Weights of a small mixture-of-experts language model, trained from scratch on English Wikipedia: 1 pick a token.
Below are experts of layer 9 (counted from 0) of a mixture-of-experts language model. Rows are named router (the router's row for the expert), gate (a neuron's input weights, with its number), up (a neuron's input weights, with its number) and show model dimensions 0-191. Each number is 200 + 40 x the weight over its row's rms, rounded and kept within 0 to 999.
Before each expert's rows: "mostly gets" lists some tokens that are sent to it at least half of the time. This comes from a sample of Wikipedia text that the model never trained on.

# expert 5
mostly gets: " December", " November", " April", " October", " June", " February"
router,248,266,197,226,216,230,178,164,172,201,236,210,138,235,212,196,161,209,174,263,230,176,205,133,117,125,225,173,177,128,209,160,195,174,190,199,232,310,193,117,169,231,199,259,139,216,218,226,241,176,197,217,202,210,249,185,193,192,267,216,249,241,183,218,200,258,190,268,173,145,225,239,248,165,213,152,234,250,172,172,169,182,181,196,173,232,243,256,274,258,186,235,150,212,242,211,161,273,186,182,191,228,177,172,264,201,260,224,107,269,240,183,254,201,171,299,236,180,174,127,134,178,259,202,213,237,229,186,143,222,282,173,188,163,245,199,158,139,185,184,233,194,215,293,206,230,201,241,207,196,164,213,170,190,157,182,187,168,145,206,179,189,250,214,265,222,189,184,203,161,206,266,183,161,230,205,266,223,240,172,168,166,121,250,192,225,194,128,172,100,172,232
gate0,78,241,194,117,183,108,145,214,228,140,172,188,216,204,171,204,212,262,156,260,158,192,164,229,111,158,89,150,189,215,207,199,213,208,206,204,171,224,205,203,160,240,276,243,238,226,189,226,181,222,269,322,199,205,183,224,240,242,202,187,243,174,150,204,162,246,197,221,171,176,187,196,193,180,138,198,185,221,225,155,172,143,123,133,256,238,207,240,171,218,202,241,261,108,184,236,266,145,187,210,195,243,251,187,183,215,231,217,212,190,210,254,219,243,217,158,126,161,200,190,141,229,245,177,226,188,178,190,266,240,183,243,199,251,157,200,246,216,214,229,254,237,231,214,156,129,207,172,250,206,210,222,169,234,195,185,170,243,211,305,189,202,204,247,146,165,267,209,234,185,136,229,194,242,224,191,200,180,248,228,168,202,146,180,165,198,319,232,191,187,170,212
up0,128,209,251,165,203,143,224,203,189,174,197,216,230,226,184,204,184,201,242,214,187,166,186,220,226,157,191,250,150,248,193,243,218,176,185,256,243,203,244,127,189,174,208,218,181,169,158,137,151,152,242,219,89,207,205,181,291,184,211,179,179,178,237,155,88,170,158,167,240,226,227,195,189,183,159,146,180,91,214,240,160,197,207,212,247,193,264,222,172,207,148,263,233,185,200,215,192,161,248,162,209,192,226,191,295,183,171,153,230,208,171,224,199,266,266,230,176,158,219,167,222,265,141,198,199,207,190,169,189,243,197,212,239,232,126,159,301,158,216,194,242,116,136,177,174,237,127,202,192,184,165,171,73,196,194,108,247,180,285,213,282,175,213,222,161,194,246,272,208,242,148,170,161,230,190,183,221,184,221,182,145,172,220,183,164,193,237,186,148,219,173,162
gate1,180,199,262,251,161,206,244,217,207,181,188,258,200,207,193,241,200,222,198,174,207,192,183,200,252,186,187,217,276,109,198,225,208,182,153,228,111,269,142,250,168,153,153,211,173,189,217,220,241,221,200,163,152,95,200,182,229,171,203,216,216,185,180,118,184,170,146,274,233,197,194,181,233,187,169,216,146,248,138,222,305,145,164,136,162,182,169,218,209,221,199,254,159,166,212,217,226,191,245,193,187,266,241,179,223,162,257,147,120,222,181,197,164,229,182,245,174,201,172,229,100,201,213,160,145,163,265,235,147,216,194,157,245,226,145,229,196,240,255,110,140,179,291,267,251,224,214,193,199,176,229,182,265,225,193,146,150,234,186,154,248,147,222,178,171,231,151,250,311,177,177,193,198,221,181,213,207,238,137,162,192,167,211,249,246,127,172,184,219,216,159,238
up1,214,186,149,205,179,255,219,187,270,197,186,151,176,217,171,183,169,185,148,138,225,269,236,241,207,162,181,182,216,260,227,158,241,220,180,180,173,137,136,125,129,186,202,263,228,191,182,236,180,172,214,263,202,304,157,137,93,166,203,229,202,206,277,241,202,216,143,217,208,204,180,187,156,170,256,212,210,112,207,223,203,263,257,277,202,223,223,214,217,166,188,168,216,248,123,190,128,229,258,179,206,181,238,214,154,233,187,276,156,205,201,214,211,187,192,275,162,244,266,217,251,210,166,180,173,279,201,163,219,236,207,222,136,217,231,203,181,187,237,243,210,138,130,116,164,129,153,242,184,200,176,190,272,152,224,190,203,209,203,195,131,189,194,230,227,217,222,209,135,221,97,210,260,184,222,202,164,202,213,245,239,178,153,214,190,219,183,216,114,136,153,146
gate2,209,148,186,171,158,213,196,250,190,147,190,250,186,207,163,177,210,189,191,170,176,161,188,193,207,120,133,214,156,188,161,187,242,221,203,173,235,256,105,166,181,190,137,167,261,253,130,128,155,168,272,244,286,146,253,253,177,233,171,193,227,243,202,156,206,172,201,211,226,214,228,108,187,192,221,197,191,230,156,192,289,173,111,183,142,202,215,265,179,247,214,158,217,173,200,127,213,209,174,228,218,207,212,258,232,145,148,136,134,110,261,223,273,128,192,212,159,276,228,187,205,161,254,147,187,218,172,210,257,154,144,138,205,216,189,218,216,218,206,170,178,236,230,166,244,239,216,151,205,232,249,139,165,120,240,191,144,239,180,164,184,188,144,180,206,173,253,215,190,210,193,182,172,244,157,169,149,179,179,222,241,212,251,246,250,203,251,191,203,243,237,292
up2,175,198,201,217,196,163,160,192,211,218,203,148,183,231,226,180,169,191,196,155,239,146,268,239,247,244,199,165,194,161,208,234,195,227,231,196,212,153,180,192,206,187,207,144,174,237,194,234,189,220,176,89,96,246,142,226,265,171,211,162,163,171,203,176,249,211,191,198,208,239,188,261,188,186,177,185,185,159,189,164,193,153,214,196,208,155,174,193,183,120,120,284,219,221,249,193,155,221,217,134,281,184,192,224,244,222,206,222,211,181,134,166,213,222,204,184,231,172,181,255,153,196,154,324,166,157,158,174,161,243,247,188,131,200,141,232,230,238,259,184,246,136,149,146,106,220,218,237,230,168,197,223,184,180,278,233,233,165,219,254,251,197,154,295,228,285,182,206,205,255,209,151,156,146,203,231,261,211,243,267,177,176,288,255,149,180,225,240,144,187,131,197
gate3,211,142,261,192,162,184,219,153,144,159,211,209,221,209,221,194,206,269,145,201,147,173,262,177,166,240,138,216,243,173,166,193,244,160,240,190,165,189,196,177,231,236,123,170,225,195,159,147,223,164,102,124,164,184,165,237,229,184,180,155,170,197,160,222,245,203,213,250,226,261,223,191,191,151,84,170,213,224,169,162,214,159,230,246,260,112,232,208,223,184,213,263,174,132,189,164,172,178,203,126,248,228,245,218,214,191,204,201,202,192,186,217,185,159,200,209,201,237,174,157,188,259,183,206,146,131,236,228,153,161,203,261,164,214,227,221,194,215,181,147,230,189,159,129,135,153,156,226,116,243,272,217,213,190,216,209,207,208,213,164,201,169,143,241,230,275,229,176,102,290,237,124,196,118,234,238,166,189,222,198,236,245,310,155,138,223,214,209,172,197,161,161
up3,146,186,251,123,204,237,187,169,171,190,166,219,211,201,195,215,187,197,229,164,234,171,236,183,232,190,191,180,180,187,190,206,214,219,172,249,204,210,173,195,196,144,242,191,134,311,213,201,186,167,147,220,146,240,192,143,200,165,203,171,213,154,253,207,163,145,190,191,168,188,177,216,141,212,236,244,304,160,250,194,221,131,195,195,205,258,214,226,210,202,253,250,159,248,290,177,165,238,186,227,159,203,216,301,170,329,215,270,255,201,252,237,201,249,148,232,245,225,151,232,160,228,206,243,260,181,141,207,236,187,233,209,215,202,257,249,155,192,219,251,173,289,146,241,242,204,182,209,256,184,257,184,208,188,108,156,88,172,156,117,269,169,207,246,239,148,180,258,176,232,162,214,278,161,175,217,203,202,214,171,146,152,178,217,169,182,151,226,190,233,215,240
gate4,137,171,204,173,217,192,224,178,231,258,190,222,292,239,203,167,188,168,178,202,187,228,188,156,138,221,251,242,207,134,194,225,256,208,194,195,213,205,159,188,148,151,189,207,234,264,205,237,199,246,219,252,232,169,181,212,236,246,208,188,278,234,262,260,193,182,192,215,215,214,178,146,177,239,266,220,193,211,169,182,185,181,100,260,140,142,174,236,251,167,271,194,161,140,236,162,176,187,264,140,180,180,134,122,155,132,185,134,265,180,252,244,175,210,191,141,216,206,112,179,252,184,239,199,209,187,335,178,236,205,257,168,203,183,185,242,227,206,234,179,252,200,196,148,247,156,139,155,200,196,197,284,153,179,267,208,165,210,239,220,226,167,151,252,169,111,257,142,213,218,147,199,266,165,262,203,181,236,280,187,158,240,182,208,218,208,212,166,214,200,234,224
up4,181,245,237,265,298,280,166,307,204,182,223,215,138,173,178,107,162,133,204,171,224,211,204,246,220,232,231,210,259,190,209,155,192,199,130,177,150,257,178,236,241,160,196,153,160,222,189,223,175,102,273,161,255,194,209,144,187,241,169,233,213,147,172,176,200,197,243,180,250,260,183,177,172,183,168,179,238,157,191,219,185,174,222,145,215,209,193,216,233,250,184,195,190,204,181,228,155,168,210,213,213,147,256,191,146,194,209,151,227,62,128,244,203,195,202,175,218,226,185,178,277,132,135,215,281,192,163,186,190,228,199,222,219,194,194,160,198,243,168,202,194,272,244,168,105,242,194,193,221,206,192,206,219,222,152,214,203,116,184,146,238,157,189,179,213,197,222,268,218,295,173,177,159,205,187,171,208,281,152,255,128,217,229,268,206,179,177,248,207,181,190,139

# expert 4
mostly gets: " Music", " may", " music", " could", " Best", " Award"
router,219,169,213,170,175,198,176,176,149,269,131,223,196,188,265,215,210,147,235,163,161,237,193,268,216,201,208,181,211,235,228,211,221,113,207,141,173,157,202,243,225,203,260,174,203,214,145,195,202,192,157,196,168,185,125,182,270,189,192,125,168,185,228,231,244,223,216,228,195,216,203,192,217,198,164,210,254,201,172,242,198,219,240,212,185,221,288,236,252,197,152,196,243,265,178,247,191,171,221,168,99,186,210,161,235,131,249,230,255,149,170,245,117,159,232,193,254,167,183,238,211,180,146,160,244,169,294,251,255,143,121,183,200,247,253,206,118,130,219,215,208,122,230,228,165,272,211,168,188,246,156,234,143,203,200,167,220,216,203,218,192,153,260,150,235,155,194,162,249,135,176,90,203,210,197,194,242,127,133,268,199,226,202,214,272,226,172,222,138,232,205,166
gate0,228,226,232,167,237,232,175,283,180,182,214,189,189,118,191,207,216,207,128,199,215,191,144,161,185,208,149,146,154,140,167,163,249,167,177,225,284,215,224,236,172,230,169,227,122,237,241,229,232,243,233,154,198,179,249,172,190,225,187,160,199,176,217,217,202,181,274,213,276,189,248,155,223,163,203,195,177,154,175,162,210,174,163,192,162,198,170,187,180,189,203,210,175,144,155,193,202,236,166,192,231,256,165,205,145,265,193,257,122,193,167,260,168,190,216,213,206,261,274,149,156,289,198,293,250,291,257,214,246,131,236,207,186,220,187,84,151,223,225,202,169,267,166,207,192,219,201,168,214,253,161,227,178,158,169,195,163,258,220,220,186,234,190,208,270,144,219,228,136,226,176,213,200,203,228,253,229,210,154,260,292,152,131,221,187,214,236,261,275,177,104,186
up0,169,211,270,164,207,238,174,196,172,195,277,249,271,203,215,279,242,173,241,182,153,234,171,207,257,169,234,132,242,193,195,228,172,217,208,219,236,170,259,224,185,218,118,223,220,173,212,175,188,251,169,200,157,183,230,144,223,213,250,200,190,153,175,206,177,223,257,166,208,215,194,134,168,184,147,203,249,176,207,175,169,193,253,221,123,175,163,209,191,112,207,232,166,161,213,234,195,197,150,219,190,170,155,175,178,172,176,186,241,280,186,213,236,200,209,217,220,252,162,180,218,281,193,195,195,181,262,218,257,215,170,212,223,182,211,147,190,273,139,263,259,223,146,148,182,221,216,179,176,203,196,202,158,217,158,212,220,214,117,194,307,155,223,179,224,202,70,236,206,238,237,201,237,62,266,159,186,200,207,117,180,157,224,277,233,287,135,147,249,190,239,237
gate1,172,216,185,225,253,182,205,213,189,193,260,164,185,178,169,172,281,194,248,147,196,197,226,209,208,247,176,197,207,206,241,246,229,257,243,155,136,197,165,100,261,187,218,222,195,213,98,167,226,274,192,178,204,115,168,215,222,184,200,147,148,204,221,141,197,168,175,270,260,209,216,168,250,203,222,207,183,205,305,189,184,127,175,209,190,204,182,220,226,199,212,141,184,228,240,201,236,175,178,222,252,204,219,185,279,223,271,209,200,182,254,178,133,115,141,208,165,250,113,161,249,226,341,203,192,220,197,256,205,214,193,219,164,260,241,210,267,219,187,182,232,284,218,300,258,172,239,174,172,202,217,238,262,206,182,117,204,183,229,216,176,213,221,215,236,263,182,315,155,243,162,234,179,200,212,176,200,169,160,218,238,196,162,217,166,183,207,215,233,189,221,140
up1,162,270,195,178,187,145,219,147,194,148,169,222,217,169,159,143,213,193,218,253,224,163,267,202,188,254,173,195,203,234,185,164,150,153,288,242,230,209,249,231,108,201,218,182,141,152,176,321,140,181,262,210,187,190,219,240,137,219,213,145,165,287,212,253,215,181,233,149,228,154,239,233,98,204,201,262,179,155,201,243,179,226,207,235,190,203,209,274,176,159,173,237,218,138,195,228,184,159,275,219,226,161,260,190,196,270,249,235,157,168,229,247,199,245,125,204,205,204,209,186,176,230,212,146,203,195,170,149,263,169,173,151,196,171,172,251,147,226,133,100,138,162,185,193,269,224,192,210,140,217,222,200,184,198,198,231,154,289,240,197,264,238,133,197,133,203,189,177,175,149,177,223,188,161,241,249,210,283,193,227,161,163,218,165,212,184,186,192,234,206,178,216
gate2,165,223,238,166,198,189,186,182,251,162,183,130,181,209,236,94,172,216,192,201,159,208,217,253,214,179,180,199,257,196,153,185,279,206,212,214,145,223,233,173,188,187,183,219,237,280,214,175,150,153,179,248,253,152,199,261,215,180,196,203,239,206,188,218,195,207,231,245,181,235,256,183,205,175,246,177,207,246,205,96,182,191,150,169,238,231,219,232,252,154,196,216,244,150,120,110,138,200,183,139,193,218,257,195,254,164,241,177,193,160,221,153,235,122,200,192,211,106,169,250,170,162,137,195,145,176,185,302,182,251,178,210,141,212,154,137,226,128,230,183,187,167,186,257,163,229,256,152,214,183,247,234,218,245,206,197,252,181,221,229,227,218,207,257,209,285,171,197,138,111,285,158,196,228,194,197,224,193,224,219,220,183,159,233,149,77,251,220,207,142,239,190
up2,272,215,181,154,222,154,188,329,156,217,195,189,158,246,166,240,205,189,243,177,252,117,198,178,183,159,183,213,200,188,244,178,188,243,227,237,210,218,170,165,262,185,241,133,156,192,158,195,260,276,228,236,148,196,139,91,216,82,180,221,240,194,196,243,179,234,241,174,180,187,216,169,258,180,217,212,148,177,143,285,213,185,182,193,210,233,201,164,190,287,225,154,215,269,293,229,159,250,177,199,193,180,189,153,217,188,254,208,177,145,189,174,219,207,235,132,173,146,194,121,192,156,160,351,227,226,205,227,183,194,194,180,250,227,225,183,170,199,145,219,211,247,242,153,238,223,140,213,220,175,137,211,197,182,174,152,170,199,180,233,157,214,177,217,197,225,183,149,217,229,150,219,167,258,257,170,168,209,170,253,201,124,174,226,237,178,210,206,133,196,158,169
gate3,232,195,76,158,220,200,243,247,224,186,180,180,182,206,200,183,214,222,166,237,225,178,173,222,221,188,197,148,173,203,216,277,212,224,203,219,200,166,227,152,218,230,93,253,195,195,198,236,224,274,212,242,252,157,174,168,168,180,194,138,148,242,258,205,164,190,236,257,248,103,190,203,238,163,187,209,244,112,122,199,226,103,169,107,263,139,184,277,252,211,192,176,214,221,240,212,244,226,223,235,153,243,220,225,186,195,220,157,179,203,182,264,238,150,202,181,138,215,180,180,213,185,235,175,248,159,222,188,176,319,149,177,243,239,174,212,169,162,186,178,210,235,233,257,271,230,244,216,247,167,248,171,239,164,225,260,167,115,233,218,194,276,152,199,213,207,240,219,180,255,191,275,158,264,199,204,169,177,197,225,201,202,140,187,187,216,251,210,288,154,184,166
up3,185,163,214,246,234,218,82,252,202,173,176,165,186,244,229,171,297,216,144,96,212,223,211,166,219,148,268,195,162,194,185,198,242,267,206,241,222,136,184,146,149,184,170,220,212,96,162,209,143,234,183,204,236,224,214,202,231,237,253,250,146,215,282,215,269,221,240,165,161,174,187,219,242,118,205,145,119,228,203,208,297,159,305,216,222,232,229,220,172,199,216,198,184,217,268,211,199,266,239,157,193,218,291,183,185,220,200,158,193,174,213,196,192,106,180,224,151,149,132,171,260,224,193,169,173,162,156,193,196,227,217,182,216,216,83,223,222,165,189,239,236,218,193,189,178,195,256,249,191,218,233,186,239,176,181,219,186,223,265,183,201,211,256,268,143,188,176,263,238,184,203,165,220,205,155,143,163,215,226,173,198,174,227,257,142,199,165,176,191,196,160,212
gate4,212,176,126,124,244,168,184,189,253,264,222,248,167,224,181,150,166,235,214,166,189,143,187,260,220,152,235,141,153,217,213,215,232,191,213,233,203,222,209,186,215,166,249,227,254,160,198,203,188,215,237,250,157,215,253,199,219,197,183,182,307,178,158,188,166,179,155,217,174,109,203,109,255,184,159,191,251,245,208,248,212,213,180,185,100,177,211,184,182,195,155,147,183,180,214,145,172,169,249,188,223,181,214,288,169,213,204,173,219,176,248,267,256,178,227,226,97,210,242,141,257,199,266,198,204,181,192,191,237,134,186,248,219,273,237,219,204,220,298,197,188,279,220,202,229,154,209,182,254,211,211,203,222,131,244,109,262,277,156,181,172,227,182,205,214,185,313,213,269,192,161,200,155,222,261,192,183,210,145,246,167,165,149,219,198,160,197,229,213,255,201,261
up4,196,217,230,136,265,212,281,170,236,215,240,177,206,162,217,208,56,246,204,150,172,167,178,255,243,165,240,121,162,184,222,225,227,152,217,225,209,203,254,239,183,158,230,156,207,165,182,194,201,250,200,240,160,215,224,235,155,216,166,203,215,210,203,247,177,212,142,159,301,158,163,146,200,138,220,177,228,180,207,212,280,186,202,167,175,180,124,207,261,181,169,178,259,242,217,238,198,145,223,113,149,170,144,246,164,243,190,167,205,181,229,191,262,195,140,197,162,178,172,111,214,227,222,254,203,193,241,194,185,150,184,131,109,205,218,237,208,202,261,154,214,208,202,163,190,162,227,222,278,217,207,245,211,207,230,237,225,157,165,132,159,208,190,176,299,159,202,187,221,194,164,227,171,189,243,211,153,291,187,224,163,186,183,276,116,192,191,140,214,249,146,269

# expert 2
mostly gets: " when", " but", " century", " countries", " once", " though"
router,192,165,193,201,210,222,186,183,235,173,223,189,250,194,169,144,158,146,131,190,116,220,152,99,208,183,164,146,219,157,170,270,280,226,145,137,179,159,209,200,187,282,245,221,200,221,150,168,186,239,243,194,204,206,139,252,177,212,197,210,248,224,200,152,225,175,177,192,219,213,208,194,196,138,205,183,161,118,202,180,223,252,195,160,212,242,189,266,141,262,220,209,182,202,173,157,173,146,174,192,212,181,256,160,141,257,129,171,207,217,233,237,259,220,263,219,292,212,210,251,207,229,232,199,199,124,99,214,169,249,175,180,163,198,130,223,279,168,214,198,226,157,165,139,256,181,186,205,243,308,257,164,226,247,194,248,200,207,180,175,180,191,179,254,213,254,229,164,186,234,140,206,233,84,174,260,240,187,199,190,265,205,260,196,139,144,196,222,178,230,213,240
gate0,175,138,213,156,254,227,207,204,243,132,244,220,242,153,278,146,215,191,248,217,201,212,180,230,136,140,275,149,136,210,229,179,192,200,242,199,222,197,188,255,220,187,158,247,269,234,178,251,214,207,162,124,183,103,232,169,298,177,144,237,243,149,146,236,126,170,135,193,209,151,203,215,236,211,200,233,186,208,165,246,302,160,165,145,238,193,261,240,217,195,227,140,170,190,205,173,171,202,185,200,216,168,168,151,219,174,201,199,174,193,265,191,186,146,170,214,150,207,188,123,254,191,177,205,280,144,148,252,223,258,225,202,204,234,211,202,192,181,206,179,250,179,201,207,178,161,158,163,218,157,257,180,125,179,140,216,244,253,260,162,159,230,207,237,265,199,248,205,292,225,181,142,218,187,221,145,222,209,192,190,252,180,184,185,166,250,250,119,286,256,227,208
up0,297,212,251,148,272,189,217,208,247,152,207,173,205,134,242,203,226,221,209,189,194,236,229,159,198,156,258,181,244,100,277,136,229,200,216,219,241,268,219,254,165,260,251,158,207,142,236,229,194,276,205,250,171,165,230,118,260,173,195,206,148,230,190,208,248,229,162,165,215,220,230,153,238,229,188,172,142,157,224,160,232,199,223,177,226,250,189,166,200,301,240,154,177,221,159,225,128,185,202,291,151,166,203,167,198,218,163,183,192,254,209,226,154,166,246,181,206,216,141,144,202,276,193,149,235,86,214,194,213,155,194,215,200,226,285,260,168,188,178,142,252,210,217,262,174,185,157,224,254,189,200,181,188,190,203,192,217,225,187,157,171,279,204,193,187,179,228,236,223,233,123,191,221,211,128,187,142,228,164,173,204,164,158,216,176,263,255,256,201,158,132,235
gate1,207,155,181,220,208,201,243,218,175,149,196,199,191,243,194,177,264,244,173,290,181,195,147,161,184,191,151,168,165,207,246,197,173,209,190,228,125,211,233,190,176,251,234,224,205,199,249,180,208,105,110,215,153,171,97,276,313,210,230,148,209,231,168,178,212,262,171,219,191,219,223,137,215,207,123,210,187,260,186,201,168,184,145,235,170,176,298,165,159,183,168,271,231,126,168,179,217,216,231,227,207,295,200,196,173,129,225,129,156,224,157,178,150,154,226,223,233,115,233,259,189,202,183,211,205,250,201,140,213,241,249,168,181,198,160,177,202,156,248,155,115,227,224,249,202,212,195,261,167,197,306,238,228,144,260,165,236,234,217,206,217,146,226,248,211,280,162,160,175,142,204,145,184,204,173,183,195,233,148,185,194,218,198,184,234,228,245,186,167,214,153,185
up1,256,161,134,278,168,175,151,160,222,180,209,164,261,247,168,201,252,205,257,166,179,194,260,172,190,177,162,134,195,158,261,217,185,200,261,222,200,247,194,188,162,160,178,204,148,202,215,178,227,208,223,251,225,187,211,219,238,224,230,154,189,251,173,172,151,239,209,183,186,138,265,257,249,197,194,127,201,161,195,171,210,224,147,174,230,164,243,190,253,249,164,251,243,160,211,173,264,242,272,168,153,287,270,172,174,163,240,166,223,100,153,217,143,197,234,168,205,118,118,212,205,91,195,188,268,201,197,243,180,250,163,174,212,214,166,140,181,190,241,231,211,201,120,225,129,184,164,189,130,210,141,225,240,204,240,188,226,113,190,220,231,166,245,174,229,237,172,208,192,164,203,182,207,181,190,132,219,179,214,118,175,223,303,124,244,178,208,151,185,193,223,187
gate2,199,244,141,204,97,207,233,142,131,193,274,218,212,158,186,157,196,178,160,183,181,250,146,205,200,178,211,170,197,264,173,249,191,183,235,243,222,208,218,153,189,150,182,265,197,161,211,177,189,186,191,242,148,114,180,166,195,253,256,203,243,202,213,240,144,155,207,197,109,120,199,139,276,272,155,180,230,131,215,248,254,278,172,182,201,165,211,177,195,182,182,132,199,153,263,127,198,195,176,208,287,220,210,196,189,170,195,255,184,240,292,191,155,264,154,211,172,244,233,301,164,196,206,173,266,245,202,192,236,230,269,183,173,219,200,203,116,181,214,232,196,225,201,201,221,251,254,146,189,165,263,198,279,213,144,123,180,133,206,155,215,158,180,252,238,143,214,181,230,227,190,195,228,171,220,199,226,236,285,212,220,196,199,229,132,232,174,234,227,192,198,180
up2,234,239,159,249,167,187,213,154,205,284,221,253,178,146,188,203,234,202,211,162,175,183,153,140,254,169,152,208,268,169,163,221,214,202,185,232,169,238,184,214,238,167,120,206,207,183,160,149,248,209,235,246,295,169,235,202,260,200,233,201,189,198,263,220,116,196,196,225,191,158,115,204,179,239,216,225,249,167,215,131,183,191,308,162,274,163,197,193,177,174,114,210,195,203,232,240,271,195,195,191,227,151,275,187,177,155,129,208,216,290,197,236,221,259,159,218,194,186,196,276,179,131,180,195,244,231,188,155,195,188,271,203,176,206,247,246,232,174,240,173,150,206,200,220,165,124,171,226,229,213,256,233,260,182,217,131,236,171,197,255,250,268,192,287,242,143,210,200,192,218,179,240,266,264,163,218,205,240,157,213,243,197,210,252,156,196,108,182,142,200,176,160
gate3,186,183,178,200,131,219,207,151,150,187,227,206,161,208,203,185,213,223,178,265,198,173,156,256,228,234,200,169,235,220,177,183,159,227,203,173,201,192,163,177,175,135,148,195,212,185,192,221,180,272,207,190,205,168,257,214,165,164,157,172,139,234,193,197,193,159,281,227,224,201,157,153,139,228,223,198,238,254,251,134,189,218,207,224,206,188,176,223,274,186,159,123,178,219,246,141,132,247,204,207,191,237,171,206,225,253,345,184,159,188,197,246,225,197,208,264,172,197,244,211,244,216,314,267,188,212,264,192,229,138,206,293,152,226,198,144,197,182,261,138,283,210,181,238,257,185,223,195,254,133,163,206,177,194,188,182,194,214,76,175,132,182,182,194,100,244,230,202,191,223,186,174,210,203,250,252,170,258,203,267,260,189,132,204,166,173,207,219,274,187,271,189
up3,237,201,192,118,216,176,203,243,223,206,165,189,168,157,190,222,135,228,249,186,186,144,238,204,187,231,204,199,194,308,147,236,166,196,219,305,169,175,257,222,225,211,194,158,156,149,81,180,215,155,205,200,119,207,204,209,181,218,73,180,250,224,195,170,226,241,228,202,180,218,216,136,207,191,202,144,204,165,213,203,256,267,204,193,227,286,248,180,244,180,276,253,223,223,201,313,173,167,236,177,213,220,240,241,188,149,213,161,277,144,163,208,146,190,212,164,236,148,113,248,237,129,148,214,268,176,195,142,198,214,271,207,209,182,229,191,184,227,226,116,167,219,176,201,287,235,222,251,169,215,96,153,200,185,240,189,200,124,159,210,235,147,232,169,234,219,243,194,244,182,175,169,187,173,208,230,213,194,174,193,213,184,191,169,204,162,189,235,220,213,141,193
gate4,215,159,149,97,183,168,211,208,265,191,178,265,237,240,211,177,241,242,126,167,308,180,235,188,228,180,237,207,233,166,214,157,210,151,232,325,173,218,131,259,147,203,199,203,204,252,228,242,236,261,234,230,207,221,207,275,204,254,185,163,198,185,218,184,195,147,170,183,167,265,153,122,183,197,122,267,210,190,200,162,206,230,154,123,176,243,169,182,177,206,180,180,194,181,238,155,173,257,233,156,191,213,191,197,156,168,201,129,138,204,222,182,205,209,225,221,182,264,231,221,182,188,240,285,159,255,253,236,198,184,214,215,197,206,201,171,208,193,250,197,327,248,197,228,260,187,200,138,244,151,185,179,234,162,154,163,238,238,182,154,216,210,244,212,264,219,226,229,214,268,230,244,190,264,149,233,166,223,155,269,216,201,231,226,237,197,175,264,265,142,259,169
up4,243,189,242,243,170,230,250,261,171,194,224,190,215,157,293,233,253,254,293,179,205,208,229,212,189,174,206,224,152,223,164,182,205,196,210,192,231,200,176,239,268,235,246,144,181,243,207,175,235,164,157,237,235,165,172,216,191,203,163,140,152,153,232,123,280,214,176,154,193,189,184,166,181,241,325,252,222,187,164,190,249,168,198,190,271,105,213,205,237,193,156,184,173,234,181,186,158,202,182,199,234,129,264,191,165,252,239,202,192,166,175,233,199,135,247,297,219,221,217,183,250,169,211,208,236,182,166,139,192,168,160,238,167,193,277,188,213,180,199,175,162,204,138,165,199,195,258,253,225,211,250,221,129,165,206,137,204,251,147,288,226,129,139,170,243,200,160,196,167,182,203,190,185,180,194,214,217,316,152,220,128,177,182,171,161,237,160,271,205,242,182,284